config.toml
experts_per_token = 8
d_shared_expert = 64
activation = "relu"
moe_layers = [0, 1, 2, 3, 4, 5, 6, 7, 8, 9, 10, 11, 12, 13, 14, 15, 16, 17, 18]
router_score = "softmax"
routed_scale = 1.0
lr_router = 0.00225
vocab_size = 8192
norm_eps = 1e-05
tie_embeddings = false
optimizer = "ademamix"
beta1 = 0.9
batch_tokens = 131072
dataset = "wikipedia_en"
Below are experts of layer 2 (counted from 0) of a mixture-of-experts language model. Rows are named router (the router's row for the expert), up (a neuron's input weights, with its number), down (a neuron's output weights, with its number) and show model dimensions 0-127. Each number is 128 + 32 x the weight over its row's rms, rounded and kept within 0 to 255. Numbers have three digits each.
Before each expert's rows: a language model's description of what the expert responds to; "raises" lists some tokens whose logits its average output raises strongly, later layers aside. This comes from a sample of Wikipedia text that the model never trained on.

# expert 27
It responds to: Nouns after determiners. Nouns and adjectives right after the, his, its or a, such as same, own, following, remains, support, starting.
raises: "us", "os", "ac", "sis", "ft"
router:129150138146145084131095139139084117126058135094146158100122132122092101131105140129161135131111118132140187155113066114112135150197103201120110105112139096078148102060137088141138085172133098141169105143096109154136118139198170177173179093142188098148105109120058081099103067068145159160132106148151121070114097108094107147164061105160098132119111135156195166129119127072150103176111
up1:151010093155155107128161103170120107093167065171112122144154122175126099114142151114081134161074165147163174173093129097152147092109142134214107134136128140143157110121105157141190162093120088154060158106118116134109169126131128131133125133109159134130115176122124092112167101167139144114157135127129090151157101137147088123167156107110129031092177023147100159130165135118157154109135
down1:060111084162082143127169125140142139123134103059135104085132124118148174198096108095129160140106089167140102161125140112127080074118162150185092107137122127137128115146086150169147145083086089088122154089137119178160145152064177109108094161164151181154108147130173101130077139136137111183087127096155131089151229171112112155144154141188149069130127107118122102145083145166145092068141
up2:114145200124112196132096206139136177110151124167212138149149131114066078153094115065163143093103135087103120084110138166122109085136123126160106117096134067096056131085119173150109136105118168099188093093114092106140101118091137168129177202117144083122115129115132101153121150095112129111188107124128196157102120154114125134153121085151154122140126107148121115211182131179120130155125
down2:148112158159147144130120102123135140123123148129191174166114088134145108143113123082149129245140172151129155117070108075094143159176188219120147069076112136085106101118081150104082127140087091163148130213141093095145141099096088110115135109094130104115137067163134132115147136146162200126133116180156158150071138120134103106142124133123180120105080158104148102171125126093143087106158

# expert 39
It responds to: Prepositions, math symbols. Prepositions and verbs after names or clauses (in 2012, into, acquired, married), closing brackets, and LaTeX or math symbols like $ } →.
raises: "\"", "d", "isted", "eg", "ood", "duct"
router:095091129121158134077165134139090071187127118105124090111126192125111112121106175126175158161149121152121150117153100077135184094156109119197145116124206094172137147166172151171155166110115147127139100154078073132146130186130169127138132135157189127144126187100045136175107115121186118097152054157140100128129143140126147118091125137094147175074138083107101110119176140186093132114075
up0:112090128117071119114159179118135124114187118123098155128131120151150144095148134132175144193082168113126172145133174144099153096093166068182138124152110144103105149143093170116080096161131206070058142137081123104072102121144083147064127190135088089127179137063146154147124183162106155157131123080129121099137155073186150186112169139132156104152149167153124142116152103130142137120191
down0:106162149054167164084177116117144134081170106156138091137141123111105111146169092160090112091168094132142145144179162102183132100162079120121087117178085105134051120086107116127128073131109083107106126072119197095041133125141154205077124143153131149120164100120132141125128070145160099112168155168073127125173143173129172107144147198113139105138147154129118132172137110126145124194127
up1:129097128073152113123158157108139131093151121128096084169159099058106149202087091155170074156177188175184177090174146115106076154124129127126144117146141129197158165122161101152142121105177156133140143129118160154159123115120116050158058119165104131113054072098127096182108134129091120178109129101126136120096128096199155141122167164147075118141130094148150139129109095158085090119105
down1:117164103130143124166054161124058196091113169125111182114093100114123158109141074112067102132149174194109141141144157097138089146158143136119146104156042132147096135157148136122119104161169156082128097086140172131093082164152140127146156139091149181140089104148182119123084132150124095147149157082161145157152045165102125108101155142121097147102114180115142102125208084077095145152106

# expert 36
It responds to: Dashes in date ranges. Dashes, slashes and hyphens in year or date ranges and list bullets, mostly in sports career tables, such as 2017–18, 2005/06.
raises: "ated", "abi", "ations", "ament", " than"
router:115093129134148155144144140158155118118167109132126075138144142120136126172137117183196101146186092145175110124152111084130200130159136132147135123131115087141107146158160162215188238063056149230160129134084139137092108159105135095136089072156157142137129141129141086184133107117131131108128121101112096115133164096117112062121140116147145134071190106100077124122121115142106118106122
up0:175173095147093148102179151171111130101174122156130122139114137104108125102036111148133105115088086116173108127112071110104087160113098185095223149149102085136144085110202121169112160069145198134136125111135109142130121168153155098152081054110156135105168097154173136111176146130112125118098115087169087081111119128105068146076118160115148152156107074129098120112128137193133105127128
down0:124120112076214101142196089169141116111119099086156162129126119119135091107095048108116117106109121099150168063128168081091148143151116132183148087110117190131072113162101121119171103127116154135128105095170113166136086087134130146140165172140119149151127137136148167119193155167154179135139138158146109133108156201147071101142060126129146184084087100154096074153060130105146089122160
up1:130120109149142081195128100117144172081109097080158126114136127121140086115099109165159144096152127135135139080124140129115137165092090151149127138164101102149038112057148113134123170100151099142140101164101164131115169100085097100118161169088206165038100169095167132131130111103085198099136168053133138149134128129116091150137091130161153158114143103094167195136137176098136134152051
down1:084159117150128100174177138083179118133112160124140120147109089139126077148129091102195162112180121147176125096138148139146148171110194154083145134138124124176120086095094072176106164110106160104177161128110123155156120103139149108145084172091130076130147108112091110082124107047166152148108129104122105137112179121158113100226142119116158186130094109082171159102114139050125166066131

# expert 29
It responds to: Table cell openers. First token of a table cell or list entry after a pipe or colon: dates like August, durations, Yes, Episode, Miniseries.
raises: "book", "MA", "ball", "board"
router:115052145194094141115089144080094152143117152099126156139141121115151123087143120162100144143105076162147095146082161135116173133126148165191139149144118130127154152119130083186141202067081175182160139095087140182149099089148126090138073090165124174154156181136134104182115092118117154131114137173135063174119149173137080133175162125161096087142193111105059097130141123110113103126118
up0:100096115095132119148131167116113176115113073120169122141159145135168105192166127090125178151154149117103080163105200079103174186153139112052147090114177126178137142112111142101179164133145129148159121120155138150087107166059076144161124153161106155157105140154128131159091134126094105116125166158122156144157169128141121075089132123161133099070152090117174172090088164133053050123080
down0:128083114192092123158120121096137121142159098146173126108144131184123139112090061160145117167162130113024136156115180176153115148151158157155079086116101133128084122133092170102115117063110178071158103178112111141211170139134117112136077158151167114083138164092101091108149123092110162132107177116120086115111146096108143163105130172143142103148079140136162132163198159133150124054107
up1:127126096142182127048088164128103077137148189119115131162114118066133165163140149160166124119074164171103117136099103067186123138112072167146156160079113113117170135096107099107142132114126143161124139102100109161113078151117132157099098149072064141078118171072167106112148165119111143112123104136156102103184159170129162107155116126016108108137171112131119138099162196164117165132161
down1:100150124132147082090075144099149140149115104101110128175098154103156118091117113188116131105136092120129121153096133114156115160094120109124119175138080139158096085135143121176203077175127110163120139128075121126063116137192180164137156142112171106162159176111173173119100076116080144103093117179120126115152186154144105060161125039111109163091166149115112106104071138203100113179151

# expert 19
It responds to: Event and action verbs. News-style verbs and a few nouns after to, was, would or not, such as released, announced, appointed, against, host, present.
raises: " day", "itive", "up"
router:126106101090137174148146135174109159135080163144128133158147207105092135174130146061124145150144163103145108120200117095140132095132074120134098137112141167100178076093161121151142145133106156106096075143109109123075157140116178151159139128160148100132124147054098137141188088085070146077087163136172136093185131114155174134082111115130063138100190143137080168067110116080173142148104
up0:046093156132064095115129175122186093217140186110122157131081131135175141150100149149153161148169177161153171121110192127140169126138142126120198181103143079139079158146105132114118094148073118159099116094160189092104148133131124124083113143107163143129081115107105158131111145172113140181116081072095109108133142136086138110086139139082099146106119130049122184135163090120106136096116
down0:143105161065192052157101081130109141136139146124101078155124180094152120106137154109104103113153103120128073138068107176200107137164158128202119109104060106103165135115098067104120149140107141118113180157108099127132141173172198130107189186139140118186141117153075123120135105144130129151099076112075141145136077094118116118127097140146190079143185108106133102179150129146149134097102
up1:170137144148126097110070131122132141120126166120142162144136133201091177078151088181172192152110187037137148122070127135130147088125116123114122162083156124076127111176215142138142088094183165142118163179135139150096180167191120181102094153132108119080160160089131098166097133106144134131120179102140134120159134127109124146132158127099165103103158132140167112119136055153164171177142
down1:137174095093158100097099107098094167135108109126133081094161130129148106153151139063186118049093138123147111151120126167142150095157136111146173129071119103125120129150107135196174109148125138172123141129057105112172173134149122093087101131201166124161123153180151091193136091103193122139045138123171122148133124136083074119152083121105185091114125057178121137130119188156128157119122

# expert 58
It responds to: Vowel-rich name syllables. Second syllables of Arabic, African, Italian or Asian names and places after Sa-, Ja-, Ha-, like Sal(a)am, Om(ar), Sud(an).
raises: "rist", " home", " Population", "nce", " lies"
router:055095151092150136158101141115121113102056151093097158105028116159083165120162063169099111118116154128109147137104147101156141097174130101120084153180092104142107145183121135097112051112101106110208117111163113141080077121154136112099136138109104130147110149161173159150120101180190074152107140154139183122139146106153121126127166097092163178103154141099168132153134157179091131102079
up1:174122103135099116120104142129100115113122113093104125175163140089097154145085099125096157081170096119114117137145124141099154119146110135150182124167083118116143085078127122097089163102113118136144111104083184144131141157152169148110105212147144180109186136099180080124133127114104160075161175107115136115073084118132084103110131121092074209177156120116143107188173122132118095004086
down1:198127177052132133115155158125118113113104159114153145129194121075080157191153116137175156078142163085097107161103202084137136161161177153140200094161135114149108103139139141146085126096076076137141083079115153097124112160160149149129068124072144090089123115118153082124133137155133135117167105110169131110082094143153173089108136129130129064128186139144149115049134097086129151141117
up2:160172180167075159139207143072150149106081160119118114135119138191136100179140163157135175148147157150179146140164139104174152079112096126142147106114145107136126115154127100243117091143146170138154146103091147180132072076109142148074117099102190121138134155147148110085092165179195127137076090136104139115113145128081110152139126155157094141119149133170113145083106112149076100182127
down2:097147126146137129133143104119125137109122100130168096135131176130115112107094044073171130130117093154146091181152131097113078100094133142103139173147162149121128192116102151122149106117079162135045156118137115149054113115092148089176170171161184148118151140138151134072100158088159177111120157107109097245115153148166149115142175166142102104152123075123104124138155121058074118181140

# expert 54
It responds to: Digits in numbers. Digits inside multi-digit numbers in tables, measurements, years and percentages, such as 215, 206.9, 1895, 5,795.
raises: "lee", "l", "ld", "'", "und", "lu"
router:133113123188117100121089174134152138142193139136104122151115137118139147160098166197140074134109084140177135164128152156133188135141081109141156157137136140106149156156149137224174202085092104197149086179123056149148132173165087067154063087112182118162154164113151158153164109136134098134133086141130105113102126141152135080126113109143146137112173083086076115087144130106086127160147
up0:151166120151090109085120078138157110109130046131209112130129122076178130105138208143175112163098084098156118089141173117082128124143096111186185118121163127151122088079160104146139073091115105098122159147123136058141153091115135116094104085095118135132123156160021172088112156091122074121167118087157191129113142139153065137167112123125115134126120116145133161110112172108143117163160
down0:224146138084107147166137124147104133156117122104039089127134090120068107131081110119117137155155160144088129143088183112112141125108120157098130118151114151160120121138177134035161172145121087134098165139098151124147148146143117158084165085196128157100110147062125131189175121090096174107136069109093109172140142177110141100118164172106169078181151117160143105100175149155123121074103
up1:114161094122092129134141174145119139151154170156175122068186110102201127136131134129047138091098137115115139096101089199095088100162124148139078136137099126166119109192128162127114111130147170141156107140132048135086170133101109085132127092083094167126118135088112106168121116136138162126144121144109150165134212184145173144095126134115181147076097064141044133166171170114135132081114
down1:092178123140080090176080109163095174121090124152119129088140108089183123099186159167087131097071144051062134160139132148094140128120119128099131147135097136177108139138145132112178096150156171103145094131141138159146140171075114162135181167102123118169120109166140152126121098116143081092114114137105196134211133085120153114092135099109203130063167155099083061113176145108119114110158

# expert 61
It responds to: Germanic and Slavic name pieces. Pieces inside Germanic, Scandinavian, Slavic or Turkish names, often umlauts or odd letters, such as Sch-ü-tzen, Sk-ä-llberget, Ż-urakowski, Ç-apari.
raises: "ided", "ur", "unt"
router:057076144156155113142177136089146150130101152083110171136142086113129113116173110103052107142113127121124163112111158116115109139159149126165148066162108084177089137147092134036060128139139151143194101121113093114130065168101172068129174124144164141098089078170121066173130148163128130121108158151105139186126140137116118070121183066065111144119137126117167113156157128167151092128125
up0:095134187140171099149179120168188139123113159142158155156082108150122097185118134147074060124168123092081168154142178122174088115119056172131098100094189108142147160109178187159139084167145129155161116176103120131084096106101154133141190149164087111139078126106105164101081115126169093122160097120104151100143109103132083077158074150105129132163161157119111176124120132150082094086143
down0:104055174125174095149128179093130156090166101077152080176107141153108140182169146112098124135142119091052107144108133127145147144111135080105181161126158149168174150121131124102081114152122114197083094149105071091115086123158147080116123121183112132122098120182139193127091126091157171107175127162089075123115106121172123203166086109161140114124124140133100166100178134129120126051123
up1:166119112131109138124154115116173142066107151123160127052158083098135133111156143146174097103129086146133099186088075145117165127097108110121108057164122098107093113073120128146128112093145132156127100165141193077130098132144112118107117149192137090078142168215148160113132067138153139154090149130098121103106158167128043175119122139104116063106119148144100153165149131088036153169101
down1:100126151138092144121112140179131129125139084160165155098150102134179093111089135087134130096115086134161136149125206172090158123054119126109150108135165064054115093101134131117117088155157118156150134139116146150155128100143086104124159143160111104114115175202154121146072120125123170090090098092139055201086216183129159105161207144091121083086133150090144156137160114126121126153150

# expert 18
It responds to: Phrase-initial capitalized words. Capitalized word starts after commas, of, the or in, opening names or sentences, such as Iraq, French, Southern, It.
raises: " would", " might", " will", " could"
router:068117147090168148230084079172161097111112142117129089104160170175146117122180086086096131086126121063130069130102161130094135125074171111132092059116105098118101114106082146107156143153140117132155122153139115180152169104154155191136098183129151176148120100172116124152145121129134112154109194135099085158096090107167101098132125103170154144135138174089150084124089124129162143159056
up1:124111126212187106158125159079109153106100180135133168159143150212128117085111109125163148090118103141131129167093083144208097117174191190123117145127133124172130112053114149163128155065134098148161106120124156131132066101132189124173065168116129117176166130133117117114089115125140155146106181067118100142180132157150120124108106109158137106127088171159113131107115164167141102058144
down1:127123141147166093141142091180146056118127078135122104135176167091158100131169129111178116137122108101126120113118125136107144157103135079136099096149140127143175178089185147255132124151115126152069163122127121165134129128101122158110066138089149155135100157126128113138142150113131158118165115102058121114118100110115074129181095132114116051076140128176155128130079130122137120109144
up2:092129141121149117110140145133161061132137124117134157114144125054139138129143158195086112131110144085128187166141150062130155174086122098115091109186123136140118134170106166090123144084143152159148174125143135139171127153157050087135123159141122167151104168181142115143118091140108140000158151152108119180132109047109144135180133133116141154150210158153124133102157085111110112094115
down2:047132132101138135116154113116108128169108168146139184084110150159151125113115141098159148110143156179116090103128142148116116033114134160121149164163182089102150148132044139199086081158111123115140109147126182162137137137075138136081164105135088122149166133187115086098131076194154106141119084114173154115092176166126109159160126102093125188138133097149048131070122116142166134080139

# expert 21
It responds to: Sports and table names. Nouns after numbers or names in sports and list tables, such as round, times, medalist, minutes, Red Star, and No.
raises: "c", "ative", "teen", "yp"
router:140112098124160118089143190130142074149121111132071087149180176130093148095094176170117111108113087134110114147083068105141109171174123155149085126123055111133143148112145134159136178120132105141153069121069137155142118171146137157132147125173196206119201143056152114113085096118146149121094124152145106166084175145138146123153087118174132135151140122142150076168082135149185101093061
up0:099091146086050172130077172131113129136111112134109122163104055175135123113158140086184080121082138103146147160092179134135076063117092143114072128178144098112035126122146083143226159076140135122141094119119057134138114087165112078120135057123180144128144120169161087154090106167104110129111149133115129132117110182114167135132110146145105129158122160097113154107116143125091135154096
down0:131166135107116112078120152160148078180124094129108193151137093091129075090117150090148160149117119150184140164171106157147098116097081152132123170122117147103177055091121140118118121188184134120169081094085133130098126177106144105138137162181134131143123106115121086104175083124141147164069060189112136192148112133171092150108141170152160159088117141158060139140072131110158059083126
up1:159112105104152185087159092109163107129135140170139079114102128166119140074123119103147187093081133092193141097088087082148051076167083139085094097134105089080154145117100150100107126152175119142113102124132189113092147114131171144151134092121109103099118182127158157106155119148153104182138137078125171107123118083132149178105214094096138108047119195134141141077148139152084135113129
down1:116122090152120080109120178120163158113089085108179133107130123149145136167103175110159100128102171154097174125079133107101153115152123142156109076112167134114088111139165136191138094133127068140123086094124091147097156183200075068169109134154135109139179187131185044125134150150181077091189100142162122109115139117129139093134132095111190175076154081109081159110129104109096132155160

# expert 23
It responds to: Number words. Spelled-out counts such as two, three, few, several before years or months, and the ift piece in fifteen after f.
raises: "ć", "arian", "gun"
router:137173138132102164150107141104171133172155161204118128091083147148147117117109194075170145136135172110118111172070126155144112075189120147144108139140101159113094063119065189148101105104088121144125092098177143109178164166082072137168090125150170175115202156159129158095177114144160127117114153068163127125151123169139145160076142116123118080136124136045098127112147137126085113106113
up1:115147104120113231111147132113123142130139138094152138141126080118148124168086117122175045169203110150149111124165177138116168163157140092177140161121147171165150115185120124117148166151157168106102121141133119088084027121125174226118075164126104132143125145146155140140145116120072148096101180097117153153181132166103112075138142217121137094153137100109149123109134120112142107140113
down1:145127117080183155129100154132121076111105123118217138087049207123072075104162132148158149092147124174122144110145187120125112157150137161144129158114131090155121139056156144095114119136112150122174073148108090175091104076202130127105086067095096123136117097172132130125119157092146146122116190077169144159118155120112114172128124112120183129153189103113171114081134132161126090166093
up2:104132151180147082112115120072153149180135128107191145109169140041194193103090109123037144129084129091110110134137140148101137124156159183066162182172126144136130148089066159079178126110130162109104153112072127112137121088137185116121154148154160171161109124139163152097136086123110093145131176154137125132167130134101146123148168150099103197086161133092151149117098111136071113095096
down2:179137160119185080171125085177148108084126134167135109139099144076152120126083146136157164133167133124147125049146110074208127174127112121138131134108062109110106185109117105113089136102115217187122113088112119070088160177100180143157116114128155184170109140107147128158149099095172128154137125165104115118094159100144152096126105130113150114144194109112124117133049145124116058111077

# expert 16
It responds to: Infobox field starts. First token after a list dash or table pipe in infoboxes, such as Type, Genus, Final, or a starting year like 2020; also Th in Thus.
raises: "ty", "ties", " way", "ity", "mo"
router:124068128087138109147145160083110147130105156138098185116143121160183190081151117150087110112202126116101109197101134142140126081152151151082099099110097114091126140145094101166202138113046193133168125112134135167125083133127144114080113060192141126151155168151141100103110075157171141131134060078088129153118125135149132060148141123064181105122103138139115136164089107128163106114151
up0:113141128133074120128156089105127109118073158064147052145153112136142096131156116185106177146118122173081167111101139165086105143158156124087059152142167089158124179181095169076121140114170148095115142139143085131124145074185099126145102105102096098133110130179111108131186133084142129147209165167142150161160141154145136109128105159086093159100117054148114106065138134106131167191086
down0:072093154101075124097159151121142116104094089120096147100140100106114105160115075169128093126160135090143131134176198161146139137156087142142069137133150088152173133172084129204097112109147183143119169083090111169100149122098163159068132131143165147083100135178157100200045130138122133123154151120099110107132132088145087137138127157153155219162165076125155131087088088112157167142101
up1:076130114146089083155120130139060145110116155118158121074109119052159173146110111184071138106132157086066131115118145100142136128133159190144170138160175096084187110117124173146178111199129096138100132106169140111098142147129156175108102079142137108110108154104105152191116169038131138096127100101122095104149139084113052099146101109086172098158083128123054139118113148132165143115125
down1:077192146142195131176205162135099118139140132088204107070089142103091086158133129120080165142131160123110153160119181093133204089128086161128115122112098120107074115087102119148125135102139127135126089085139160148082175112126133223123162103087143122104188097194117130147094133130068080097133114134128174165116126177113107127086107095164120077154122145134114107167108133142120172137101

# expert 31
It responds to: Foreign name endings. Final pieces of foreign names and words, often Tamil, Slavic, Georgian, Japanese or Spanish, such as Annamala-i, Teimura-z, Itha-ki, -ska, -ña.
raises: "um", " policy", "uss", "rity", "ust", "ational"
router:078164150135110101141132151145147126154148104155163086099169087158120144108126121151096073173157113160154107136152170074073149120155129088140076158177099088175090108140174118109175104107098121091136155091105109104088092168161076126110070124102122155150113112185154170177120156074168082097198166136091126164103132169108056117111146098118228122120161129121103114161177110159103128107132
up1:133149154102179144138121125112214177117138178102126090133112046151116176076141108108172107158144083099120142132138141122150115059140104116165142094159086110149107148160105184089125137188099163070143118118160133069058136158109174155087112086109109165120175111115117125076152159110113092129110066167125081046152143115168101118137123088122161099165100081142116152085115147117100076115151
down1:099163113139130127115118126120127124089073115171117149097094161133150115178187130107147164089090209130192139126097155115117112101114151099166149111085151089147101113126159080123098167137176169137103052112141180144171091097191132098157124123114119165131159082140153064152122113088167077086136192196082186116100100110088185168104117159098090138130120139149109090114088123174101173146122
up2:145136124127188113134148092094144230141114156128176115107160116090106197117114076126101125107139106118152076075153137116125141142118137109117116149143136122172143100126129146186143137123141130133182116103134152102118112086161146141132057101189146136130146073168130111154059208107073061158147145139173131170142085135068105111121119226134130122133145197199137166147099102114121095122130
down2:176139203108119106150164075123100111195110119111126159129088179121112114143134134103118194202150146161122179158115119127167102064144041106105137118112143119094135117140072118100100153155139104151080131125134149128115107163170168168183134061117115133124104134152086198128124120141126079110111120129180175095105165148149135162128139070140171028139127153107067107134125137093103094156104

# expert 42
It responds to: Mid-name syllables. Middle pieces of place and personal names, especially after New, Ti or Che, such as Newcastle, Zealand, Angeles, Kong.
raises: "ts", "chin", "tor", "k", "ting", "ct"
router:098109104139119129175110151094132140080140136133072185107096134119136115077131151142129100095138132173107135180108126142098144093104160167145069112167074140166126103175132093134145163139115135071151097138163147117112130128122155146164210159043198154128114170135154099146143101124081132144177161193168132094178186150120146112127093066134178168116094097115094079140114165120045118165090
up0:143088163149075156099140156086178115139123123093139084139106116102136145181110108113103150104180120058135144143095163158153153099149069155072142098101124076148178112071140170133141149109087177123126122181143171148096070120148093168129087160052174163147111160049121155126135135103140105128137112067157087157118160135184155056160131173128143143195100131150083105109151152122122138169112
down0:101106159078106094170174113112114178189131119111095154121160105130117151153125174075120089149094155112080169096123109109123180082130149109099155109096083124092173133137135208070178116092185148097144123081154096119200116137130096111145153151115108167142080163146118104130151141117127122154176189152081060118088139118154138146125124081130074148141115175121148187168070141146081141137062
up1:143154174139175066113119099125147140083101154170129145141128127121160155054175163116082114115145117181192151122113111147125116202148137157077092165150132150169164128117155084082154121175157132071156127133083112182108154127109115127099148134070098110103028133114174138158164125141152128154168139130136221109170151175151110080135138113118100171141151154118112087163052110113135132164119
down1:135122147129074133186128113103165100160169118099193080104130111121130131124119055118126124075149161140101155165137116149181112198091125112096093125132129131134113180108135144175080170169048149146094047102193092102144137094128124165120140132139094125147176159131129100128102075115124125087155158118094109121089157116151148136125159141155151186054120108226133109134110195113171088102126

# expert 6
It responds to: Capitalized title/name words. Capitalized words inside proper names, titles and organization names, often in tables or lists, such as JPL, Racing, Awards.
raises: "ica", "isk", "ior", "istics", "book", "ative"
router:135131094133145091065152098150132071173172074123121070127180176151167133132149195144117128148161141128120094111203141077126137071107121073179157101118107120168105121053130161117090146127106150126082128174084122127099147122106149116105114076152142164167113135129081164116201184084166121093203093112110114166109130152141093097150109131093130101081114079111063160123122123168136117131163
up0:098165125175088117080129126114114139072130168164118128150133145166186141112100112121130162162152105084170144101042103128114124131080178109104172123141180125096127091124166148116059103147172115140124120079119101106085094155147181180141095125118087133156074134125163115145177106159140116111169134087126167101079097138194137078169122127095133167155146142152131140065117149119104084186229
down0:138128121099127147135122083114117162177111121132085120152147103174118107137109125151114134077193100101107134122154086095086071112146122079111229104140138140109178136150121136125197141194183119084118092109112124104083063169110173137123150151191109111136159137122080163130205156103117173122135082174096122124093089114101096116141101083118122145108146149136142130085098136164089120199216
up1:130094113157128163174157101156082128087139106092163145171122123110132149104137139152138219112096163157130113184091111203083090181193131156115126126174135100174151104160092118154167123158110093156178141141126144129111119085115156100099158152116144144108171105143119194093138094104185100067163118120080087112060141113142183121177184083067128114119136134075120142176098148148126126178146
down1:125141139161145141120149135085106091168144172130112081149131137139156152153098139192069133139122117149164077154169126077132139126147241168159135142109115090113050110100165156075130130113128173141188132116091143129145185211178116071057120064146149119124070076137133137171132114109185147129103165140088126128166119096093121103114145123128126143093133107105079114147083120156139133123066

# expert 57
It responds to: Inflectional word endings. Word-final endings such as -s, -ed, -ing, -d, -ized, and contractions like I'd, it'd, mostly in running prose.
raises: "ve", "jo", "ige", "under", "ves", "ju"
router:151128148168134116099172137096186206151165115164150118162196065117160080096145156152106105101151142119175140154140096100103143126146093147144095156171157158174146124071155145148160172073118134119109176096082135113122110066121102110115140132125083078098114169152160084149151092097062111134108121069104162129145184150136100052130137128133072123074128107176063104081111164104127125134097
up0:134110124149175092114064109107176132159139083120147093104085171070100084127177140159051163115138095094160154114143107114129111121136063146145132198106138126151124198138152176110141108115130104092145142113184165071124206158140183153113159120149124102166170104143150145086110102061123110137159138107117135188112124099133109094111186182107165136132083142162098110147055065118116097116110
down0:121122124134135161110068140083138103144087138133165179138106088158132155117163118161140136105166118183131090120102138118122095151133143196171118178126144091107149113111168118103163141055126130109117086162075154132164075128111146093175165110181184117122212068072169087145150149138120186111110111150126185122116199112149165085135096087092077108104107120176104093091139093116172181092125
up1:143142163159213062218138173115125105147171105128174147130117120073145108113170106161185061124147084119112045152128107109105091140132148170167102162104151109099181152162068071132142137126144157137130117097191117122153092186159113138160120096144123126097149068125102148143134155092142160086158213106108144115078158127110119131179088122127160084120140140146147136118120113134156144070118
down1:161188145122138107218131162105143101173097112144113118096112108118179133093102137080093134140161083152129123078106134075159138147171132165139172116128145125158099158151019085115121095095127156117113110123086127151172141128137183067153152115143141169120109146119092145133143122205173125071142068131190206136105102118130128087129170124118113155063126142087143088138153101101139067118166

# expert 20
It responds to: Score and number separators. Dashes, minus signs and numbers inside score tables and lists, such as 22–25, (−5) and first-class.
raises: " line", "ship", "ade", "come", "ent"
router:151179106106174131166061177116115141170127090138137137110081113118140147104102130175176095140126116126161091173147089098093101128136108143119114168124163070147149118189153143204176173078114165153147070113127116159088085148118129063147107073144126104152165161117158091163094085168147100140126152069168139102133169167129138064146175140167174092122147108097062147111094124120099092069124
up0:095125122166113155106149123137134122079070128153119131137165190119127218099128096165114114076146106184114143081098165168120087096035150134123129143141142154155136120086139156107094111132094153153127127135121130156157127175054121135157138109127189164137121126086104159134113132161104108170121105127125062141096111172117139136202156121147103130113090137105078206121146133084091168086233
down0:074144150132124105177178157073140114115125165148100119086151116171121155124173092181165157139157077193207163157212113116149122071140128102130124140130129112130144121128071087102082146126151163134118139143115060105094146071108113109147108170126115138123175099131154109112077083119125120195122108096134172150149106111116152070108136108159075181160197116119111084081101157083083138175130
up1:161101091155108133135082134144098130135119139120100102141135078155126149166151111139136122092177103128169100119125117118118167167168072054087080136102078127115136143102133100171184175123112122168139122172097224099052083051111092132130125148150157114189144158092135095129120175105165150131174145132124107104154115155131152083098119142179082121044170099110089106079117164080144152092107
down1:121153154097124140129147174133146132178156137125195044117139145132088101139103114133108128135088095125125089085103080130096130116066131163147124129116126098150132113107104155155215112148141165120129129155144148151129134153121119128140123102159137194074131089193126121128132161135032137127094120150085141098122130089175110096130134061168133140034086181151125214118199092110123126196132

# expert 13
It responds to: Name-initial word pieces. First piece of a capitalized surname or proper-name word that follows another name word, such as Sz-czecin, Ne-rukar, Fa-deev, van, de, Summer.
raises: "”", "ition", " chronology", "ation", "ibi", "itar"
router:096142105111149108089161057177161067137146073108137044122184147101104161126121168127073114151154104153142117108184149127084140108136150116180148078103118067168133116094123139057109139107155112134095097173043094134133133130133152144105123100133152190123113096108075127122143178105152124097195141156092072201087124124166124096130122105128114130103081106142084168178097125166144115125156
up0:092089077124175103145140133098126110213092135088132151128148168125107139086102134188124155099056113143141086120103158130077108042132092142120115121121116094100088200166128184150152151124115058160122103133154137121123151116153111113155049118083094118138115109113196117108159116081125106143120057166111106140118152110130096075120120166128170112222143176159096154147140137121183133135115
down0:110150038098112086120179180156131092132129151066077092097142105119105125107118157125132142110137136132206159168114128139133107159168118174140146117115042115177084168125117144125136028117157083128106097120168112133178107171159153123145201121107120088096132071052138123129158184101150149114119130166141092147148087098114103109152075148085137139155157124174122155157137162125174141156146
up1:120118133130156135101105109121066132071135121118132131170142080143085101121120156138116092130108162159189127174131098092090173114078067099171122156147054132101136108068162133167166159094129140136145132121139064133147152140182146075121157073094109174134156093179184139168126138052149098198125150173066157141091115154122134191127090135103118110153139155130157130117113087163055173112117
down1:130139127125162143100069163145103215091127145143120109124148104080130134119094098121103148157087089106157111120137084115127112163092104095116147142075085080091092140035137091149113087132142139177166169091112100132133156119154167135117172148157125133170112062133114142141059098095103213214102159129179143176123170119132124163116139114160109138169133169106190109145126164068158151114157

# expert 53
It responds to: Coordinates, foreign letters. Decimal points in geographic coordinates, Cyrillic letters inside Russian names, weights like kg and lb, and nationality words such as France, Swedish.
raises: " Broadway", "atory", "als", "alt", "iling", "ction"
router:129098099114144145132118148118127132178154135120097108129135123105158142110119150195167106145154101124166120159154148090104175100136137132158161137156128124130104108146122122247194197048063166229146134123090098144106093158107117092110059036173139150153160127123149112173146105149147104139162091137112077126113167123146098072105130136157148119090158109113058116119140111139112106153113
up0:123164198060087177180129132128088098139085184125139108045147183119129170167126136101154101163155109153148079127148137091092132085080072100161148125171148139183131166113111139117183126093081160161084111121112136120137107150131150174147141123123125157087134139160105189148083120108126124109152107152161137152103096126050126120195169214130161149116152129090124202125144159117106126109144
down0:151169172147155150095107117164124132112152100144115128110140080127094120153134109110142155120075159148124151100142169114171124117094142129123129174094161104147110127127116044131163070104162086072188123114100102150165150135101080118116150173085127111121163122170111105134213104171111128170228165102086131160127202113131167121153096093129102136169063082120102109145168123166038094118141
up1:140127111169147103129082140125140155117135167159114119136158136125117179129103097097137091128131062068036124179118071072143081175080116110123124170166123126096066135121124045122105124104137188137119164174110135116136104068099148066148107119166099073101158155099072107113123099086186170129103133149123211117101130074143090166123102125129124148175100154166094102132136167142140145125170
down1:140068152132202138102176173136075154075168104075081089146117089138190102089136144129144139142124135110158121112100156116110092136147138171192094124135069153115162177092157163110152155120173126119152108142081129157135105139150136084221118140095145100143140179051140094139086091086107132117147127155099137187151062117117146123162060099135099144115155146156090149145093116080143183132115